Experts of a small language model: 14.8M parameters, 289M tokens.
Below are experts of layer 6 (counted from 0) of a mixture-of-experts language model. Rows are named router (the router's row for the expert), gate (a neuron's input weights, with its number), up (a neuron's input weights, with its number), down (a neuron's output weights, with its number) and show model dimensions 0-127. Each number is 500 + 50 x the weight over its row's rms, rounded and kept within 0 to 999. Numbers have three digits each.
Before each expert's rows: "comes before" lists some tokens at least twice as common just after its tokens as in all text. This comes from a sample of Wikipedia text that the model never trained on. Tokens count by the router's weight.

# expert 13
comes before: " States", ".", " Kingdom", "'", "R", " Carolina"
router:476363514472506544501528536555419486518513510493381574556507475549453495487501589387494544562525488479461505488544485477512563496479536507483535531574555532512517448503465623490563568526597492459592519545425467428501505547503503498451576544485471449559529467510470547488459458525496467654558498442543525465463530441516595437488525580553441456603499486458588434577559508492545410458512
gate0:475552510392506500464517513590515592498534539551480485574629586516450496484477513465489522469536427562525584490501541465497530506437442470535480580546517469501509525493441522501504507495574408509465502519444415505506631452474535440509554499501413532452540505529470510455498528480516561582485393481561550554458503534461473426444486641517536447502558484619451466451478488612512520370459
up0:504394512556523500554467535511518466518449425444487602432536476512447589437471457485479498452537604488395426548501498514508440553639551430492567507455465357439495452550491535486493498546465521489523461489535548467495440503505483491499512580599516505649549532525521511550516510511482438489535554482458472450541506475551547522497510469466511559525435572362503500501497530501483335504503
down0:535550525546485491501468392465528498530481479548519504436492534516486443581491483455513501545564419545563439454502528576585516506532449620470462504549463455492428525567504484442512468520472552589528409492469452538366510523524503410490402533397504476541447486507519447531553523431424394454535487550536482548554439425672507467446485542497487522477561526486459555495472578538590536511470
gate1:420436547519406503554579525483565539493374521516496525482520604512501552460503490427512456498443472494530526436543490492536542549529522453556537499521435474477610496508499509506611532460519392493456486518507437517472422537434533426495535449540518546589515465503509487564493595479442504528580486474375522466491465456505547376583567544437504534494495441483489447433589552540518362479551
up1:500580488524515428503504456503506532451545540571524422618451503449500517562491515591530555546548515512465569541447480526532500438463546517412499455508559504574566494540498490559402515518433613453573549419477512535595496520521462476495473468571461497535504669578474581470601480537528505531432487475523528474470514545555524576523501451473445455363581483477527509456398449508503534508543
down1:484466427512441557538527463438438426484479565562571572578442464536544550464570471482543515489539538473468374533543464600495538510455519523378517465534548443500441484511481564477480482531498459439387617449439484527505546511553517497474378502525495515584548440520468543630562448490562581419459540463446506524501555566472506555540544566500475457468449551509522444519468476517508601494456
gate2:531495559585555541524454408489513530595458499533476540519463490538576487588486465511434510488503609592427564580567454505458471472434539562531569489576463566550553477473447576541534518540538472525464411536405449558475497514460522427517562486506485439575574379425452539475452472490490552547595487565460526506557553492561502436482518516539533574520562535468463471410464433458574478545523
up2:442527496511424408465510617505507404399452466532627460514531522427420459393630517403498512520429483474477453550445536478527426458502429505476519497412514499464463476551563519478456554526485484399542525532498472417522506504487460452488566507518540553504495528431444419530446560407496506503427459519522435455440454547450525516468485525470519493466479564532609575547529458474484440553427
down2:541478526575491589460541511512546505464573441419449493466476431535476415438479396481472457544534503416509541487511543615465432539577393499495574514516537474468488480478497589438451505499447477506461501483546588472463630480520412438529508518491544484492492454498411469440478523506581349574485459465551493458427558546564531435463459497466473580469491491491403441470495570564521462457533
gate3:557594439380459522503476511458460527459508461542510505481516541553493412531530514515575509555564520521508435477510492511429436496476489514514595558467501498551509440534521556504414463460490566549445538543443452552403473633505429445458511590445496514446391542461405396504503465501615531576541522443446513528539517440448484569526510492446529433534483544560541540439472531450398429491442
up3:518436490544447428497454468448541626592549501504486477476483497612494528534467513424551528485489493533511457585510507482432478510487490506442435465495548519489438517515644587478451510527460462451519510521458533554414422518543441523459594545473427419541459495469463408497471477490553441539588513433579480539477623524424489430493534522558459553573527412540532508484450531497569574458601
down3:540447483483520499538554470454438507531471542398556428528438484498422506500465518459474508532486446477555551543464485479576620382506478469517562526426404503568523510431446621570449504575491458459579482503549446503562318532533516547401458512494521511441447476521547507560427432486466499538562504466500510493522508500420416480446492532466561508484486622461523521509487501528516510387521
gate4:543495465420488493457388518532514423592566487481480508522423479526471649562504506506576580481537498459534442516465494469575551451541540540542493394497486549539504521531480503459575457417483458533533410568462520428418558510510517544535397464577581519448466561361520547478462565438431458482488527523500452452439542448467481549415526523466457487501440523460499535542477532429467436473585
up4:526465446474563510470398523569488587621485499526486546518495492485548651474486491504464534519571496467492479520542538454541574480550519522550430364490437561580471457532526615496543489366485574500485438564527484325483523478443432464503428516490534509464549475447458449453522475515480517479533575552538423424451469460484470507502569465500452426526492436466517530568545480491509471518527
down4:501494569435501478530525435535513552585476462501526547478455442457591490530596557416598495528467523459474510519463521469502405442521506480439485460543483503433523432462554529485607549565535487466445580432558594483497496414559386567568595535531545559506544595504444458566394518513439514535481495588537483526550511481530484571394505554474586525527525491534532529510585499572512440510528

# expert 63
comes before: " the", " a", " his", " John", " The", " an"
router:458464546436435485539524535468511463493451524534514491506601517554534540467574464470426537541501514548472472478474550569411509489514484485447466460557507467545452504507534617477557331524573514541506377572574441543502430520577479465658514439501398567462441437526515434512491578467504474459448500491468478526510543532485535391583503545458465520454572501484426454452427504492509472471544
gate0:406492424586440531408314578465469389530507446592540513479452475478487506480466486435529594491481529469483454521428437482454504484528575618477495476510482499463414531539381475532533472459586548541518570442558477494474493547547500468568453438463438484583559530567496426488456581478484402497454509535495506472558477442498539522477541470459505536494462522471458449522559479477475511584521
up0:478553516470507520495490451522480519489437459541525492408484360410493482573514420483514544549483490580391481388518487583528482480507479528532439430496366447536504544448415479491483472473413524482512485474496534500481502446507397521386503465483559561486549399578511568553537520485520438533449467458446601499530457501575439588571464598519453492458594480532506432469545492528461458535499
down0:448531519482441579438477513531526551485570559530518510544546535491500480425526551489449429436581506474605494397529452483546551511538533472487484472455511484446408541553610429546446442442577561549533470518473513477613560476513566499572491468518519462393582523557507431574468480474549435576476550471636474467492601466462574536561496503546477455520492548478502545464532539484504497395583
gate1:539486543528476522458473541439467521526451460484519545502490512535523469581437514498465494593516543477513545431579449493444475507477518550446571413500531568485572418546588437425423461529461543531429491425534477500573472446503625492585469557506538493525560621498446463477628530596484534450494519459560561513409544524594489572437396499458560499501480522550481497519492524445420552416504
up1:471549524488566456511469454415480487511547562536437532409510490439497488528521443510477469397521423511492522554429549484587484503490450437536461612493496507506445488482450502535608488508517557461516534541486548490422493486564390529475555480563550519477504399516533529552352518476511469517582494561512475500529505542443518503438528512577423475536517509456560481478479438562665563595620
down1:474601526513549433461526558529544592486509531495508523488444537462519495481479473450525518519377501509552533520463603462572471614416455439429503505533573471525449495518396566541520571448567539604503574468467369522517468453424436513507543545471465455487556479440609487457410509400484429530400526540534511501484469485475474478507526549445454518430499600483433444510563494520533534492467
gate2:659498497480523475567581489407473459529519466494493485535556469493529525481461408450476506492491594403494402390519511525475504542526464527507501484557475464514475545425488445540410488556608431364541444576531495497445465553542533466495466508542498415507545467453475523537519570522456501560535439468485521528430531552530589515593445482463559469550547550462435495498552483525404533466384
up2:424420520501490430358447462530527530544498516575591515468442549490520495475460485563583391450532425524475562588535527489577532433506535487560495431443554590569499473519592512473538521400487542510470544426471545497598538444497466471507448518459479490539505558562550475492425478533510504443454633541516489483509506459485446482463475607520500544465440485572475523518469551472565496577617
down2:530539561505478570533520447387470341443531469436507451530559536522543504474557455547501510461519494504451429436470586564391502528540449512458543585479530529487504500543438505534402545531534410470530485528483505604478478462595520542512455509541553533519574441511528478471473478498532494453529512504462509395553591581525439544492497424547485400524533543514496512517570640584436546508442
gate3:517486508546478448555426501475440445583507431567487532566501513398618573467539445451542545473492436562377455470453546474497536490547516479440488510448584420489411445541594545490498484524496521529593494526502533488493571516523481446506561360446522468456510507441442463577428506508480360518506411491373529511472421501445462468488513528557498491496507511491553440556512496489533503581442
up3:516509530429596529442493411634517601470563562512544476468597462476487489461500551559521427542455464483426415514495495521490472476461523544427491462573477473555519485496430503552533559472519441505493512390514606525472466538568551412493491442444512445555478444567491528476605490529548514455457517465643478498543451411496584574532544497471471506427495512421523469463420477417494515529439
down3:539531414446505524423543557473420482540564469494577581544419568566494424497446476567490498541536563495561555420440456476481458461497488480444480415453471523451483585441536510545543408491351462371433525537480425497461472455510475459547455441483516481454482446527531541485471432448513459558509534548548521521461391488452570460511513516432571534565541589569496432569513473501553447483495
gate4:479509425494517479549610580442504589436548570419473439486492473478536585490490507590475466485503470481516495489524517462524519569579566509549456477569480450445470453478481532462526511418466548515493562392569519478587530458520479622474454456502539445487469353559533474353490544473489480505532406541492556590485549456472513528464432486529505508540470468493488470479583457582411424528567
up4:493471527510535436504579535464433556458495581469510448520601460468553601505478476518480477536505508514530559466444512469404516542619600501545502517535514498447472479451479564440579481516439589522437486447530464548576506507563532551550457485514492544458470423601569476439531674463546420509518421466490440472500511506494537500556461450446569433503425432530478383493565523516500470481581
down4:558490509592473563513504476432496480536507444546392486558604545544595449471565540498488608477534479512546532386542478529550509516542517425419377505523500570539486527560541476546398495438503581501547557550451441515479589588493386540490488506448520539480519518566550569625555534472528497532596573422511483430509492560481477536510458501513475482574526456561483446494556522512493496485466

# expert 22
comes before: ")", " |", "S", "L", "P", "E"
router:495462532541528437537491559605535432499436596486421430531479497513484449516527580430539537527525475477475561390544463510504540530425572467463485556428454572511477475470496565538443497630514447456483582539472519512588568563498498615431533472435472515594505469500544471527544505464451559553507537479426505440408516440560539467477569540521537629481528570476538475468508409495557497524430
gate0:417514533432535387474442436488436517483517505526379446586480492541486576502506582546478492507514507488620460561444520570566521502621494541543516473508493531480529463491501467538486586541460576532484443532466543482448542477392445500553542514482509465469483413481439464510436488551409501611418517552424432487410528575534527518534611413576469498542556495448529529511478531495577531521536
up0:603463448495508539529514569553559594458567503467540543512460470527543481534485513439443524537503464531407548447546435519410530436502435344572508508493480395475498522459495540507501482467533442482574612449518468483461461640579471497451489497462447515478427586466568614442509479497478467461556463485482504564598410432506448473563454550457550514497482475536443529501469523572548549516503
down0:525566511442515572546530518451585544486535531460529529538446505485553525587529525494567513398506418484497484498500485580454563554503482464493463443478442539491597619547461516534499409499564486484562451443533462513429502487521502442509479386542498355514518482469568432453448538462421490418450580488503441517537542563550484403505470562447375511557558532426566515495501510438570482426491
gate1:472540466418554468549438505490518402424509524499507459468524471473464482634433574533571484442510517503537391463517465447535458533528513606397475576500491575572492535555478524524538456471538495516498528548434451552508527554502453449534598540464518513538520502493582601434495412567590515454441432579480595531503498548501456523489453579390500447549493453438538582523453558503508447490439
up1:547526598482457522566484511500506414451495524463426474501452475444443527647539424508443518544499441576581523497560620488498488604474532457431466470499492524564463451593415502497527439551570516405562503558528500602520511573520461549485602546453489539457610568474452535477528450459530464512475530484410495482468472430528536535540417536459491504528479460472512534409462492469561531582466
down1:497450643514531498511533550568497515564483584490554520528510459463516532497516520413518548478463497505454674413563504538543518518476559389385557492461554497516462467478413515518491569509456545559509569523502630524526504537472512540441548464440518499575463498492532422439553528502432472382568571514392451577456547511447564464488508492541539521439499499511504414484531532447484496442496
gate2:501459478522562490513515499578535558412487510535493629458475491453561518444471471451475469428389515416585437474481488534424521577493557520451460490538463429456602421531475484503469499536463429544494550477506593520606506445439521600533489529476484488583500484426487596501532527508456484597518416457536455478511578476436484476374457508524559492446578501469416479570509492555534456580465
up2:510572562452431468582560490510485540557478434531506435441510554508507539489465480513512567628457551536507559502516504479538488463566493453612535494491467547589429551481524525510416448456588564481553432539503514496439528507543413435569480438516477539478464481507413478574465531486493495414375542568428478550397386501535500483588510511526497494488402507516556490443536530492379500439555
down2:480483624511497522513447463488411466517539467449473561429498587486553560472560576530512510567519460424575460475638510455489546509524494503491547474450495576494494452493444520452472489522513494456567553499504553474491577432454444470488496514547570527485457593521502479454543452473507443508586559418424521530464455454465415541384497451547447437514494403485483518489583444388461500498343
gate3:481483500561474483481344459448601485525575576420550530534488458585441550476483608501495542624444533478434510452567469451466560446528533493520444535443472461505574584534567479513440558545465494477540561527570485387479428550498511530381519477569472547574499510438517484479414491481503511516502574588499443533547517432474448489448573531538522509466474530497446510529569468431498519545574
up3:526498461468441476415425451496451480555457450526483412598474473433447515450497618541565505543451542492526488487589562482475495538477408471564478512474549546514542501406561463525495550518539461511536518467510529544566417514549509516460441470555510462512574472557515462479415371434551493536477578517486487472452515514461452511490568683410510532555437534508394504527564518568520539421513
down3:535447523629391443431470573625584385501506467457576463438449463499419415446538444556473473493431440504364546468500439455504430530556477543549543449512487575497477485478530477508455507557538482521533554553528511428512456519535491550560510438495490467472457460426455454466589559472441519514460432478546515455479500550519545482471471518513517438466495458428601478442488515511465419500600
gate4:543502487524503542527603616518457479536617550528498536508412493557600481482544498476537518500600427518458520452483562459601442564467508448460419554430500561522540432505489433412473505486477526494533618476436521534402516476585390487457476396516457407505561590568608556535527505530451459571465532525502575493515510444442480522488491543462452512514522463537467491470483506498498483575541
up4:443533476598499527474451502453377480637560452566477473541439495544431477597557484538504442472491497503499521405514487519596554486505418575476514578501456446499482485448546410444509520569481452549503507471405539432468549552494495504448449407540563450447556474398459444446600511496549520497477535507437438591453461547486543373385524508491533518558522522486521515522501499471510503484548
down4:576400493476503511468530514452489582466522473439519502471519536477529517405494541499436486477536523542482527573537385580521476447567486499538541449564535520518473461484612376513416482441449488681402468427454491493513449423537446465516476544537465524432444520527445547515566460541584481522512525547497545502431525503492390501470512492387510400511447445494496525472531422482471575529533